Weights of a small mixture-of-experts language model, trained from scratch on English Wikipedia: 11 layers, width 448.
Below are experts of layer 7 (counted from 0) of a mixture-of-experts language model. Rows are named router (the router's row for the expert), gate (a neuron's input weights, with its number), up (a neuron's input weights, with its number) and show model dimensions 0-63. Each number is 500 + 40 x the weight over its row's rms, rounded and kept within 0 to 999. Numbers have three digits each.
After each expert's rows: "mostly gets" lists some tokens that are sent to it at least half of the time; "gets" lists some tokens that make up at least twice as much of what it gets as of all text. This comes from a sample of Wikipedia text that the model never trained on. Tokens count by the router's weight.

# expert 30
router:483499515573419491560545499449523460478528576489584458522504431487478582540511511551489474542480465451499474467470493528510469559514476489475492537538442605469431478499422511491462496537556468
gate1:535539521519511465527476532407582539555481477500541479566425504509525492491511515549514499460479469487428470474495516556501500452559402537492502453508553490461515480502447409466521549528551420
up1:508495527423438535395497474498464465513476523485475486451497494536526609489482448515510517429492533551537509498467412529514525461489483464545474407506491460480435461578443527508531456494523409
gate2:477472592507501581491515453471487524544450508499474539460465510515494472534490487454529519481600552552536500462538519435553478451451482532482472531520550486527474551479491528518535560598434469
up2:500505444540507502505466463482533494535465495526476481467491507483469463497491414475498441509447500474476541406436441463494514565518554451472502564480495559425479555520526531456495495530472471
gate3:475442540552437459489548502477497510477443507498517557447389531484497437497558536553510519586594550457481591490468524498492437490478434507461558476549494516562499466480538443487490457549479551
up3:426491573576493459469489532435457462466486503513495507449453536534624567527510504546490533489421510529507503483459411537547510512454499527467471402469448498487534454481522463530567531535436529
gate4:479466422433512517518519424532453469508483496543527571529496473448429525496494481431476550576560517468466505493496456549441489491508531495505631534500484496435433526484490508434471496476574478
up4:537452525432508533502531501528504500458530463474475467470512472494581460498406473544510484509502488534490540486461498501459461567549509555514464415480484539476487494463496485445453504416541522
gate5:511526529526476554583479548490495485537429475526528510477457472473493523490507506488492484521537578452520474481469473414488483537502437491482485437477430473482495530551467449471481522505620482
up5:503506506509452480557529524477527573457479557478475516438521521454564498585433481486489494461482543500522504483496447477520492489535525458492520503514518493535463497503553493467499437475461600
gate6:524453552469471542490415525515521574494439504529539563472473463519496480571465491561498438527499524567440475558454558446484472606550526468538576478492498525445479487489458492562512515580534460
up6:492545496451502519577438535589442425484470477514491478471539524523416475479533491531495502422474447458491562578425524523500505583566537520513485496365508522513517532525553498545480515483495502
gate7:443486520540513474469528514501461470478465553501478513522469510436489502405538507524495472529433499442508480572449514511498444537442557499543486525583552488561436512543530517482473519624596580
up7:501521540435562501523453519475528501470478488512489497494544477556509526553385580551481573523412486499510490480465476523351552518575454458596618379573526507391452429511366560507485422503454500
mostly gets: " •", "---|---|---|---|", "|---|---|---|", " Length", "|---|---|", " Phyl"
gets: "-", "|", " a", " •", "---|---|---|---|", " A"

# expert 22
router:556480516482440495545434503426517450484520562564479458507487468518561539550463525462377495559538577513549523497529516455443499538530492539525547426489545510453462459474473541520456489493500499
gate1:446457472452518535540443548492522470505505412538518439504482534515557534516500564484531486516456514564523585469454610464533561486495461475551492545494526502454497568442461520484494530439526497
up1:519523448470517488505524476482490453496475429528471460498509525501423527418530464593567551452457460522535445529481443483477553463524478537484465514504525507482488440548483491466513561505550516
gate2:569442566534529514492423524556547431515485510497499480507506441490514472489479458525455498456449507521582484395435464519555566511545512549497577545557549485543459510517564534485491532499453463
up2:500478545473497515472555502522518505479498480503526547577490483495486495450546584460448453510437437464477513484461429537485455508480464513437523488548507507482556484455511501573491437506495472
gate3:445477547482532536513555525511461496530499555499478494520539456526459466507527537499482473513565474508552553500468533493518581526541503584483508457576451568550453546430506527526494551509539526
up3:485514519464563478457505524535500552519468503454509500504462518558492539508556465518529546564510524569450540455446542477540460559530498532485477527459517519546497496529514529484539540536446539
gate4:462459512530488529519496494470503494513521536474543460429471498505442510607489453517558469534521588442489545513536473481500476545520502468447472595416442539527512471491515484493496518554424478
up4:486458473556499451464410528501495457483505530502518526528523503529476502458527482410490505489449497469533566474522546493493423494505541548521450483539494543441494529568479457524489531483512484
gate5:511405518497472497509526539491525490498501543499523572446584472440465506469501468435482515487435469482566497503510586462483452563536502406495481486466434530557492507542493498534438574477482548
up5:498578477485475452527563483419538515515515512454471462472546466554493475480435507540450515424500475461494438543589529427496490442466533491490482448458520463525509484596470472474491470506543558
gate6:502522538521438564514543529521560531451471517493504486506536487591439485525460550435413565508552520482493509489459451531520500462466459504421443437483486419461442503392495453486461496472423527
up6:441517471445497541497496478431528516485504497413468551452512531512516488449476513506510479468471549446509459552498566458480546449458528514480497520458584390550526503492475434502528464469463508
gate7:467497518519509515516502492561519567510555547495505578504505512518485568504484563507441546520558482430477557500443546511481473532467591446530450431424548493539473502502585472489517531547506575
up7:515517501486493500455575560499450454494505491506515555523490516465535450514481497411482546551455434501498515450476471500502470507478511469477482453489544568540518516486567551525542509495463505
mostly gets: " what", " “", " although", " ", " which", "$$"
gets: ",", "\n", " the", ".", " which", " by"

# expert 5
router:484491527471392501497466489489522448459524467516499457477460532516537527505463479413362487485562526520485549567474560489486464531532521473567512486437598457486497481508509550510472477443513534
gate0:447473527528537525537454502580514545583503515521518396434429509559481478410479581499501436548546431454500428520482502496490562493488475490476484539468468496453485465491539526480480438468455506
up0:543473525448481538495475498578491458510466517473541460556556493524543522464425504490445460517485418474496559529500472551489543490553505475473465480508543504425440450392558542497515543436504518
gate1:575490510470503532531459524464514545533429513526438490500529526498523503469515499478398509544438517559462500511507521509503554460494550515500454525447474518436549503506413471476495481531471502
up1:543518494458483521494500494483480545559468501488505540483463505472506406586470470513513579436490453476485500534562523534516488476478455561563474385505510467489565502517480455451466423480618466
gate2:493518626428536498524454523574472424469548548482494551504486464524511431474555515469521511540504491430498447597541583449464512512461598488545497474525557526506514475378442493495442468471529515
up2:499464494533552550498545462580541446521474420459423528457519466480458445550499506515529557516473486506480506462440453466480441426454486504511518420542487487560499508489524481542482444500505622
gate3:566535466521500489557462560546552398446485467443454409444425535453494576477493496445485529471480472452575481485571536480519516517504514522515506574404580506469522508476487466446514489485554481
up3:548532484536519491455586497394503503523495518512498447459492460533464512503491481446448504547502476505464474461586488480481538444563505520536507514522506491552482491364521578531472500479534488
gate4:446507491460522488499535516494489462539473527541492484496465577483527504515468473515482541463481481487505463582510532531494408541504492534573495445462510446501554496561510505466489482520525520
up4:559529428440471541509594474478487464487473476505492515485489521448498460469531511480530489471560562532501443493463483505518573475498544430514570512450541424519486427506473519470486464497467522
gate5:475540463502519482441494498516497453444552485489520528537488467485576517492453487483416549531433506560440494500425548520521423529529480477542506494426534483459427506491459539561499531485509521
up5:553528519468476568489538512503526491492520505553531459508507454497474477534493409462586463503563467473526481510561483474546504468517485480455495604485497472501520478534453554428488515527518557
gate6:519534490416473490599487548550505440500587580504566469560438579518559557487470501487450551455567487522565460528562527504467528513487504504546432457434525503486522420541474524531482504438496501
up6:523507490431525495540501490410516498492564444531496503469512517510477539501511489466529474493469488486551516510450513549543540566438492524461499478538558514546539484535520440516511480475487523
mostly gets: " would", " not", " then", " more", " most", " well"
gets: " to", "ly", " of", " not", " first", " a"

# expert 18
router:531487535458521523512491526515543501433559507512527454532485449519467529411533486569479486525419481478524482477473502514524541551529533493521529451524508470534405489527528533535484527440510536
gate0:466474453467496565502526455530523478555510480556510467475441534553462526444529535450510454463498501527524460436565499500458468527437502522536554522502539560521496505491558557561487461470488398
up0:473494435566482533549563490515559480533507502478467482506438474437495507468506491417483494532524535517471456499489563462475492471487505532547520508545434553537515510469531523448471494474568489
gate1:477571550450497490431491489508531489438419480519547525469511467468490514490520468447438504499540493465576561529590461518463490479426479474533522549490416453562549625485459422519485504474464465
up1:465522453440526471508561462493496509509544564436538492477485464542472461515593543482510531475543483518447487467518445489565553484450537513455547441530607512475460496427502489437511510513479527
gate2:498523496559510477485543567472536492485471409507438522439503509463518464488504504516458507496512465524507465473513534594484511542560464499458533461457460471441582467469420498534520544487521416
up2:507528587545455517448577473544491491387572441483485514460535453515498460532361517508549527512520523458534507557432441453495478556477457479543476479568580497465502433492486534497485430569518502
gate3:613514499354449509458427432519507544513501469445483456529557430479440463466507554461498546444448528424494537505510502541471444497421534545527504512485440444540475476516413545513536518502474513
up3:486477482587506497525557449493498491515407527502478491558557468453571527463639540497473559500480468489459550441486456496459568456503492476408573538458484465531469486460464452484519444434459482
gate4:485493503478520482460580536540502478506526483457519491486515448555458544490550483499544544477488533449520478471503442509502518511484471543508492428521515538485494555442508471483547537517572496
up4:480483450508535520456591544456522464551511498527508471529476520503525533500531473523514492461474519536523513480460496467561493541521611493508533530541481512577528503537515494360510483511513429
gate5:525476449493530505519514520487551408444544463436482493526581497550485490464523488562513505468459476546501566485552464545476516507538492472556507491508549467502445451482535464522502521477515515
up5:515445528455490506487485541429540522503537463550450489506506483516492507473550541428512466475547509570616536492512513512438498498486476436486526542567478402466404526453450463450479532515528521
gate6:499538536528441472536506495557506434574481522527471504436470528525543529512511476529474519512481483538502527494513531530536481565516556516536516533460514452443475529584460498482494551452484547
up6:492533508476478523471479525531473531497474496472455490510482387527491465532498495548521428547492531438564521495511474641524550507514506484501519567525442536521538552522461529530499496488439590
mostly gets: " member", " son", " daughter", " born", " married", " politician"
gets: " a", ",", "er", " was", " member", " by"

# expert 8
router:532501493540503503544488524475508512504511574533526480488550482433443498464552484424502515427523563508547456508523476567475538552568588557505465492512465545479532425477422506490480539473570514
gate0:485467559535551482528491508531507515476426501439547562517483493493492498492450465542466562530494567427548474523517513536487547494454517513495530470540441526532521449455475495479494488493538442
up0:533483487481541453546490515538546519535458508473489449458492563588518465571539482480499532496529459403460538503558553450527462576502546519474477590431440468426540532500571510503473494524411547
gate1:474546481462486479510603516443541527463443523488492480547476484475475532537490532462455567436501570559526517545474394599484508470491530445485491565462471489511516546455448510486513484408505562
up1:436489493493491517470481483496473536477542447503508506506455536489410478495428500472469527506494483518481457518474571500539486473491488453506494497430596468501524528589474486538491407545510539
gate2:478503483436577572494472481546487552538491463552512563501528490410562434559496471506552513494500498551531553488535485536446493464510566500543570503486562400524451494537512488456519562513460449
up2:481482539504548455534420494491539482535482398489485509561478491486474548391505530469482537454477490626428525468511492470491505491532513451547484470521503449504499562473507516426521525366531464
gate3:540470613532457496511514485522525491462502559485492487467549446516571544479606515555460489515538504547439504497493489473459505454590485585467513487499442536500493486480455531611519546430567478
up3:544525468473493482470488501491542463538497593496452518495481464433453495470500503493500474513461479470589502539400562509523518523492476539499553499471521532528504423507476465577475530421554488
gate4:441553509440468463461524490511444510504465517526559477519564519458445486485554508522569502484501523458463534545529457451492564478516566494451518460565539497463501477496512498475504480416533504
up4:429524483525565576498526469533480525505494462458534492484480499483527448455548466466535504543500539496448416572574535475399462515436499489499499471528455466532533492428516463520469573526501492
gate5:563496552522436492458439501509518484524453564494532512536472419542538406522535463481474561446451464460501474473474460527411516501542508527507528482482476487519522405507416502491503504473544546
up5:410496545429499496484514457483485485482469482528491554508516461543477494533468464547512477508523498554453432531459487543500421515511523446568483475493541531526573475472508474506524508488462539
gate6:545514487485489454538464580574510517547489536511532524572496440491494535470518538522482557529540453484559496572514497502406533517500539400558567504515493474493536535507478489527480453445528469
up6:549518435417489499522467516520424565509464507446493503588492472528481546507551490509505525435492561526547520491533506458570512465504522480467543476465485424552508544512553533526514449534468465
mostly gets: " album", " song", " film", " episode", "track", " Records"
gets: " \"", "\"", ":", "|", " in", " The"

# expert 25
router:507502587490461511518562514587484493431505529511521503524542439490533457456520554477487484536526512422489410464497494528452516575507501465504477463511450504552470474454503549512489540501465497
gate0:493518500512512447473507509478458462490492547574543471483468523456509570476469451570485552554473503561493456422557452461479469528528467575515481535559369478449457537550618542466481490501485479
up0:538527533500519478591484511484487495456550503508479407581500458542522439491589452462466498565513531488513521436479496501487537481517544520499581530508488455513476558493561446506497522484448487
gate1:469484480562523513521459468533524514491503542539543511538470502583531532432528591512450551524534568556520537536487450488532552560497478538446398521470463497501470461440497518554485456541469466
up1:495473440461493555479484505554528510464493508458499499468471450575528517507400548504507501503569526577506519525463437540574486485497568465551496517437572484506495460600527524444476495441479433
gate2:526482513541518482524574497513535477444542502506541505534519556488605443534537581464470493521423533500547474461549450502484516461508570480439473514528511471544501499499443469391496514456467553
up2:459516544497434479507527564464494466530517458475484454392518521472455450450511559534482453441484510500542576510534520444493479512481525476575532524469470454482443479490518516523537504481471522
gate3:512491463523499524489505520466486480512446577535504475496464494404530475495481531470495451401446610486529547546487500579503556492478421509509541553505407468467506479550498474537486575423494411
up3:522472510426494510446600469475506540528429495488508538567466526471535475506546626503483544540495533430563506542422493516493506534478446474487553438584533423506472615485534474484520469463533498
gate4:531471483496544543483547490478516515446513531486539493436432470492591469529503578510451512513492528486500493445501483608466516379498399511519560470523455439447482619477521518473482415469440519
up4:497469497482467474588480482499521525562587492482502572478513525471511505464469495443525509449549525600520515527481436492561527525458508468491480437454485373552472479552533485447481556491487478
gate5:559504559487484500492483513464524510521510504551514494483524496476500488572466472503484486466553524577498501513498468594480420483526476448478524510448492495456480546483446546464481552565434491
up5:494477498507519553539492523481457452532446508484506518454524497454506488474473462560487519554498526491540452521550464522520463538527437572581511479493468475552466461508534531531513520505512556
gate6:490527513484493559491582511504502518412484439482471443535489447514496451446518530562479477505450531510542510462528552486529493566511476502468547532525452547474486440467472553522478569467498554
up6:508498498524509505508526481490453453468518500466501464435514499494547523510496453460507616485495429554481501505530494461677524484499579466511486467473465417560505466565536448503509477486504428
mostly gets: " art", " University", " Science", " Art", " France", " education"
gets: ".", "y", " University", " at", "le", " art"

# expert 19
router:482480562584499470546490520485504506486524610488502468483527490492447526494495566453493504532499512492477534475471510485503583534563517525515471516488495515473454479552501545432471470429506575
gate1:562514466450490511534432494537445450519545552496492505493465497499487451532538489539530483450532452427480511489484465513547519585460501525519482587531478507524505491510465521497455576532522554
up1:544473531533444493529472461488443465417529512535519524506525450421497516540524504468480556507540478482491548508466519525521497455517454440566505484572503473556493539431524542467485469583483456
gate2:506459473487532470484425475515429531529478465523496531429555565475504466454491508514535501550510501571500474495472501539479527530577509513518495459499530446503525517497472564487475440455500510
up2:584445476434453522554447466585477476492490510491475501536557463461422550506421497482439522486499394493502544484542513534469477586498434585512481497485472543499477456378479500536518472497532398
gate3:452484487516474458429543447483476507554460554509489486559485527555500507581508549509496567522467483512523581487472524501475517490465467489460418503512492496450515488506499531477476546548478506
up3:495504508489518492438529458450532484533518485455518450559505583492505465504467441488469508479469510484507528495503473492525547484462444498566469509446464512490541563494459452561507463472467414
gate4:442518560542456559488519503482423409477504521463531537585475471570491566505533494502499531562502477507417488512460571452467520541502500468492438437537481606438512486474459476501528509501525603
up4:482534497531551544472483510544451501476512463440464480365542496520417463512500545424496480493518483465514488485510525545484455490485580455506473512527475531567512559570498550578495518529483494
gate5:491456518461504495491615511508464504426471489498530462540486471484510469467474583461494536462557535461568428555520484492496549459557468440449533538513500530567496557458451548592493433484514511
up5:533483475528539560496512525494462461505481466544418532518536510483404519494499438498510448502462569616568511519454523474438498535528543495461472461523438453497467470462477516493540492436561512
gate6:470540497497556545467517480527409499550452535463538525464526493555462553497363465481510484549471505439529455473492573526527527475490522469508471481560521568511434487493539516517513526535568489
up6:535481582512489442532496538519514490434545493528501541532448479497560491476547490552441488480358449539469494528486472560561465454607517528538499519505487507545561467420554511479504466493562549
gate7:475489549484508559540520494461520520523487456488496460456466454516410504489536498543479534435462571537499553419533528513499504582532531492550460541503499464508464470533532519453498489467423563
up7:545515520544525533514452487554466548545479442508538458485505584497486553532517559560488469470434504467585475465564528469492478527510497509504498455605468560575578531485514566403482525521489466
mostly gets: " Apps", " Yes", " Score", " Title", " directed", " Won"
gets: " |", " ", "==", " Title", " by", " is"

# expert 31
router:525491529509544490559513530524461474523501576507533451486546483407435522436447489506523483592444462532473490527458495604519465531554508520531465548497497561515467496504502527500456550406557584
gate1:485455518535486492494524468524483453523483508517510482529586575483440602515555524451507483467486540410507568464541478524527581494460486533480452456452455534538500494534460507539442543507487541
up1:501500484522502452498495519512543508608483519508502521456440524461561538480528519495488467489443517557484540524596525582605519451467516504500502501459549508418407540509492564558520558480459503
gate2:484526500447476525441522492546545494486538601449484485494533494530495514493521560527567526515421419517427518515550503517545422459483491443453476488514536543488512557509505484516514529430508556
up2:522515511504510539498462503474510485441518537455566481462483535464462518443550440535518521507516531464542442534534511455533542446533480513573461537495473448505546600541487493470514435576495498
gate3:531445489508495531535509548524481452483490476537458422514522502485457517525482528570536473485460460497539484532552491534424503530604445466565464494491554430476519468459442555446482454551484515
up3:514518457475487478513472484513457520487560464516471498450564515521494483486557536493476511534526542500588485448530483504524487460433441476495536448497487448560525575468425493544519369493499526
gate4:473534556597585461493492451507466477569502504472538476482518529582537497457453474514524409543551473554453472551474429552468453529531550484500490543519480529456473483585512504437499459438433509
up4:565510586517534526511562496537547495513485558494526536492562524486465506479536459460492512518541509542581471542405431516566464543526526437495596497512538494525514525448556491512466480464510458
gate5:488501480484512468572567570476453553490485517526494453516550450451508520532467469474517486460522547569481469466516476504485437473447482496468487451590542478546443520503523575555477504452524507
up5:500499480462509527511497518509513586533542477517473463479477484553494482497481477495530517515459463481516415507578510466423506520529457509546517545540502410476513533525434455542479501418461528
gate6:469492461471531518515527515546532481507465515508591551502479547473546546474595532456490514486525446529513523519502449568554613524517436526537596475568457576495546513473470477467524475480521456
up6:481518513515511524503458454478436501559426416487508455540496512528539557476572536489523485585527554539532482454532479469526472494376420507523491443523571617547531541525543485491490433502501543
gate7:505559498499495433530479519452492467534519439509491546474494510447543553463626482526521485568431429511514480484489495519501477520541599498496481498472482487535494523436517484485420487519530556
up7:484417507411501577484464500544571611516484546517537482517503452501491524492490530376477556488476509484492472451546492500563534523481499489444513560500484463486514495503575504565508465450451506
mostly gets: " USA", " ESPN", " Stadium", " Washington", " Jr", " Center"
gets: " |", " the", "W", ";", " W", " U"

# expert 2
router:499498569434412501561484518553509480402505503485560418474484424519447508513535525520498478457514489500516477538545535531448469595541471513464496506477466499446452490482470487474436536461501498
gate1:506533446456481528531479508495521480496469508512505438559491474510570468526436515493463468564497503535495503521498415528394510541477509469504590586507560490498564548428448486500456469514468386
up1:487464523508387577478460480510497465488486551478500504492483482498499525452579470468494525480498552543467574518497500561381445512429557515535464520444522410495523597527543491527518534485456511
gate2:567494496517535493479409452453483569484439577442536552481519531536403485476488457495515518518507516528553472469455512549498492455504614483576558563493442555510529496454471510404530461519501484
up2:461544558510422520523514477482542535538549570487482466489526551462499492500464482518535512507419522445468519479549483567535469550422444545472454496477422520501510463528516520495474575495421509
gate3:488443495497498488435476472448551490521480519494581504500425478494558537447580483586510480608501415546447530514465557499432479488524483497559534476481464505445554481479447543556520448567533504
up3:476532457497472526487485469436564483522507494531574539518534494471469456466499498472464458492584448471475410538517525500482563498507452489525465523487584524498545523520444472500492602395527421
gate4:479528534478507545539463510524491483499509522474529535575427537529544602469497508508482425485464556513550540519481527514515474485494539477440516452513541525458523456481481506470547557499449611
up4:472478487565469517554513459482518497503477482500539518499613500469483504566522437521496486478540487571466470476556538454506509508473464485567497616494504474546463474491446499470528499447450403
gate5:510514473483512513484486538456439479558517619517594530555424524528541475493512492498468503480470528556490546408434467504531579532480486489579508519438483481469482482472556523474434505511555461
up5:586519567534450497562382541495447497484533489528497449576511554503475510494432500527534423478510522511456556529467541485519475464452506459537464511519542507458495494531488486468522470521549476
gate6:462499549481503507503522530544454503483488499472537506460429565514476516547511558534513531498482417519536568527521507504563535491532490492509514548493532509488475507494504497541528513553519549
up6:475501529501480520511488489484441483517508487524530513514482466539575556562528381534565482523575502547577533553479487459467438435451452569481535497453464471535525521475528547483529468544527540
gate7:521493472514537469503533509541389504532516505551524536495479447493450533527514524536525519553496411525462491492500440556455432465527521478547490480515555487554465540499494510582501536525521569
up7:485467548572473486525499502426538511460541430493475446488540506531529513492504464526569479450513494539489513527499553456497456446519485569564552454499489493489489474452552461454520459577477529
mostly gets: " ", "pen", " Pen", " dis", "า", " ("
gets: " ", " (", "pen", " dis", " Pen", "rim"

# expert 24
router:550489558471467505520517508506479484481509561518544528498485474442489485478512529484500500532557497486521465510462437481494537547512431470534446435495484535506493504468480531451454458514520496
gate0:515439547488506533525481532492530560467491505497498488448547434518434455563480582534533510513548525454457431535478524497469520553499487536463489494506493582526494473469504442466483494518456498
up0:498546575478494464508492484528517479477536450489522548498467548625484586535435526442504478536490470459494500495521541486466530451487416472496480514485530582519539548479490552466528540462470533
gate1:440516536508475493483512485510460536521433483462448535482488424574510526618513516533472487552511490427563463553574467441491463480445533472497466484445499505433488546483477515511523458524442479
up1:473541545548502502472580511536546524524465542502515525473512428489584466541510518532499506503519435516402494528488475476484433517462514507431486537460507527470441530471568557431529514519492496
gate2:445510553453491517479514476551556464486456473522494520529487475516413449497460459480481516503460526477510486527515462552494453521536451471504529507493403461486539487508496511480534463489524516
up2:445514526461553480497458552497519494514518472563470454468581482522454432484526464510492519486448559470487535489451440472553505458559549453590474418528473517431486476496597528445510488487440543
gate3:471510529531509525496537589535497500448505510563492436511506463463453525453500524527529507518489519447448508498469529499536503477480514445471529463463488461489489460606474497522482571523538466
up3:494493523488441487510541503440533526453452473491513484515459470528525568474515514465497515543563520457518557457440481485494532504528527513442459488556544483473523507503607463507503541465496526
gate4:592494470468532472458437447423518500402450516452495481460509513536536492550483506490491493478565533512515430556532570426495533429535516548555563473477448553525510528584492522474513512504497470
up4:517489539552504520515473455496540488485550495439460540555472431511526492527476492530468478503466471542498472526479443495448545481491533467416566557474513565480451508496497530436481452521516460
gate5:535550529494496483496534526513466483506452538480559546566543415504513541417502539461489532561505513439569532393524498518429445453544494538483449508475542478510433487462547559428456530523457551
up5:530538530446496496522517518542457518461495462507507561478455497497534501449482491533513483553549599530552484474460486555499506508518527536573519512520535511445471590508505553568524498496498490
gate6:512460515526516540545558432529524485532497466489496592505471554446578506544488574524549530483548533475521464557557522406508464521492490548450519447407446630538498508388532510496495492431529454
up6:479477501406474479546510497496476480507512552533532485535573502530486476479532569482505513493469486514460587475547511517520519579521526520536593457513396494464483557476460470558498574471520507
mostly gets: "Scientific", " Science", " Special", " civil", "Biography", " Public"
gets: " and", " the", " his", "al", "==", " The"

# expert 21
router:446505561510395516544443505519541490452486539550526501483464446482508514520503580480396512497486478505551526538523498575475522501514472498498493489491517497511478495494519493437472522459524459
gate0:492467538456525517525488520511424515472533472503492517573579463521482517496476461509463565515442512522538484457480454459575456473471514516512505455491469475519488522570583497438487536494405568
up0:510513499565417517518521479476453482567524506489507504515526522487501448528408452502443581433485539461536476458486443520599489473540466523486471474421502523453470423552516478528569465515505491
gate1:499454478476549513521554478472525516493429499547534496528456480530559507543487477513496491599499526477493545535515496537439507481627558548469511437563542428404541497522498524527545550519497540
up1:521491476506543526529452441519428458508508508533459477470549535547457527429483506516559464489445469467557549515544513555578460525490459424454498464475477507510412538537491491420463565442536482
gate2:485464637459474516461491465498556540484522526486518484564510502529532573528561554481455461499446534447497520523539538455443454424463477445468535506479498517474474488480577493569494502500504539
up2:546534547501527516465457507570570514466509477453560528488495550536452502463452487477488455553506488521482405425445523444488523502496515539507464549492547526598494530486528560526468549495533534
gate3:461526485478575541544483565431527475499423505549512466480529461502474508464559491522518524491506516467560484523528526501458506391528443442526481457465462483519516455517484464419501512553439458
up3:532509518589489530568457513496485585573497529531486542525515487505548461471476503522496488541473503497448537485470439577482398534530503522481522489550538516605482458507459462534472503447491569
gate4:431508497531548485483527465569465487444544492568514482524540500518471582459561505515514549494533503476472436625512515489459549511512555456502441483450483594517543474510505487458559551473454491
up4:539502493572543511543513513549499508452519428479438531419515608515475454550479431539541526519577508536489513474529517493510477482486476468534549513511565498481530479490427477448543511543514529
gate5:465469479511466490489569523480494431498504513459518510543427487487571485581479447503539510499495586557434470528427553539616510509439446482480402527385409510529457563552515513544482472531432451
up5:480546502479475475477540482511509534488454499501506466538514446516533502428442539460490528514444484502466508485497526442506538463463465483490433545493494428531497475467423484555486516551541489
gate6:512427487526439436488464549461520499488518484523536492507462513429461512473526494492481463445491511456451494532489554431440472511499540549519555473500471540605491497502433519456483475501436508
up6:465484552510435476522497455469546497523531554487547480533530457494511537556487510429461563455529463513543465574435548539581598505570508526533553508476485501510578475432494468548488515533480500
mostly gets: " him", " they", " them", " it", " people", " members"
gets: "s", "es", "ed", " that", " it", "ers"

# expert 28
router:452492495460527507577529518524477512492552508538517419446481421512494489435525588489555503463412535536417493571515501511504505548556473487535487493460497535474542536578456537480458486485552465
gate0:569403490520463519479516492589531522528509515472473429524510469515387508515573509508482509504511507423459513447519516393450506472475526465469578594509533451537533589471494467507489527473479539
up0:540542557533455458550479578512526466427485464506489506491519464473537505453472479467519546493543483526450527533561576469514468513447461449486440545503557484579526546508516521503485433536495511
gate1:484542526511426451499498464534465476510480498536514448517534437475507505441518528527484515483531482487510452481503472458554569518492522533590509468564514537531475436552485482425499505501511489
up1:466531540538548418494558496564522454504520516480516451474448465541504472477479531520526509510449489523472532501459522510520451443498543466424505588520510462565544530489487533511493562502504560
gate2:569467605529471479509452461481471430517555509517516524479516427520497505527494462418482509512457508493504537434467398454485477527485506482444419507490545506569482526508548558516495474509478467
up2:503493500497516509566437485414527443410561485485506469593465548491516497417440450500498498463470503575546484497491412489549478450553467486461485512507444562505515519540472551487524470501509486
gate3:457523513535401527553519486514522520509546479471491423486490471470470472518480524516416486515439468492528466495509576451446540530474498528446518450542484534526524428421557462535566537519520476
up3:457530473476546522481557533560499475487522492503501488533460552516552477457491523471526508510512495560475415495488498517504437485483449509512468465467566399446521553564440519605473476482548465
gate4:537529513470472469540487494458476495485548487438473437513505412520435578441495510497537483513443538488574529476477562474492449500442537484487405526473522514526472525535551478545536537507518516
up4:514517503516496455502458446498505515538538486526491476480536519495513481491458472459509516469448449505439505470507567433530490464513489463477573527440538520513480485534422473437509472549523533
gate5:502524487501546482494502467526497486532488551511527545493544450532495523489567554551512517521445520465588477499527553445535477449578483488450485472508495477465472511487509502478483422479477542
up5:554524560503486516476498527559472460425464561533493565498541498496499504542558470521456493531498527519471487481541469445524447453480501527560478425519555379480462503441536514487463479508454543
gate6:483543509434489483479494468512510496479484489473563478447476509480485481536451574539500474461479470416512510501523422513548482561564461456529457498484479506532525500454492474494465439480475475
up6:442506539502511422476501542461518470467519514500491425525440498573455483425527484431490469475485532480497489524435552478473494477425476473435492472460549476536535475546520481494489502533492472
mostly gets: " of", " number", " $", " with", " without", " those"
gets: " of", " the", " with", " for", " at", "=="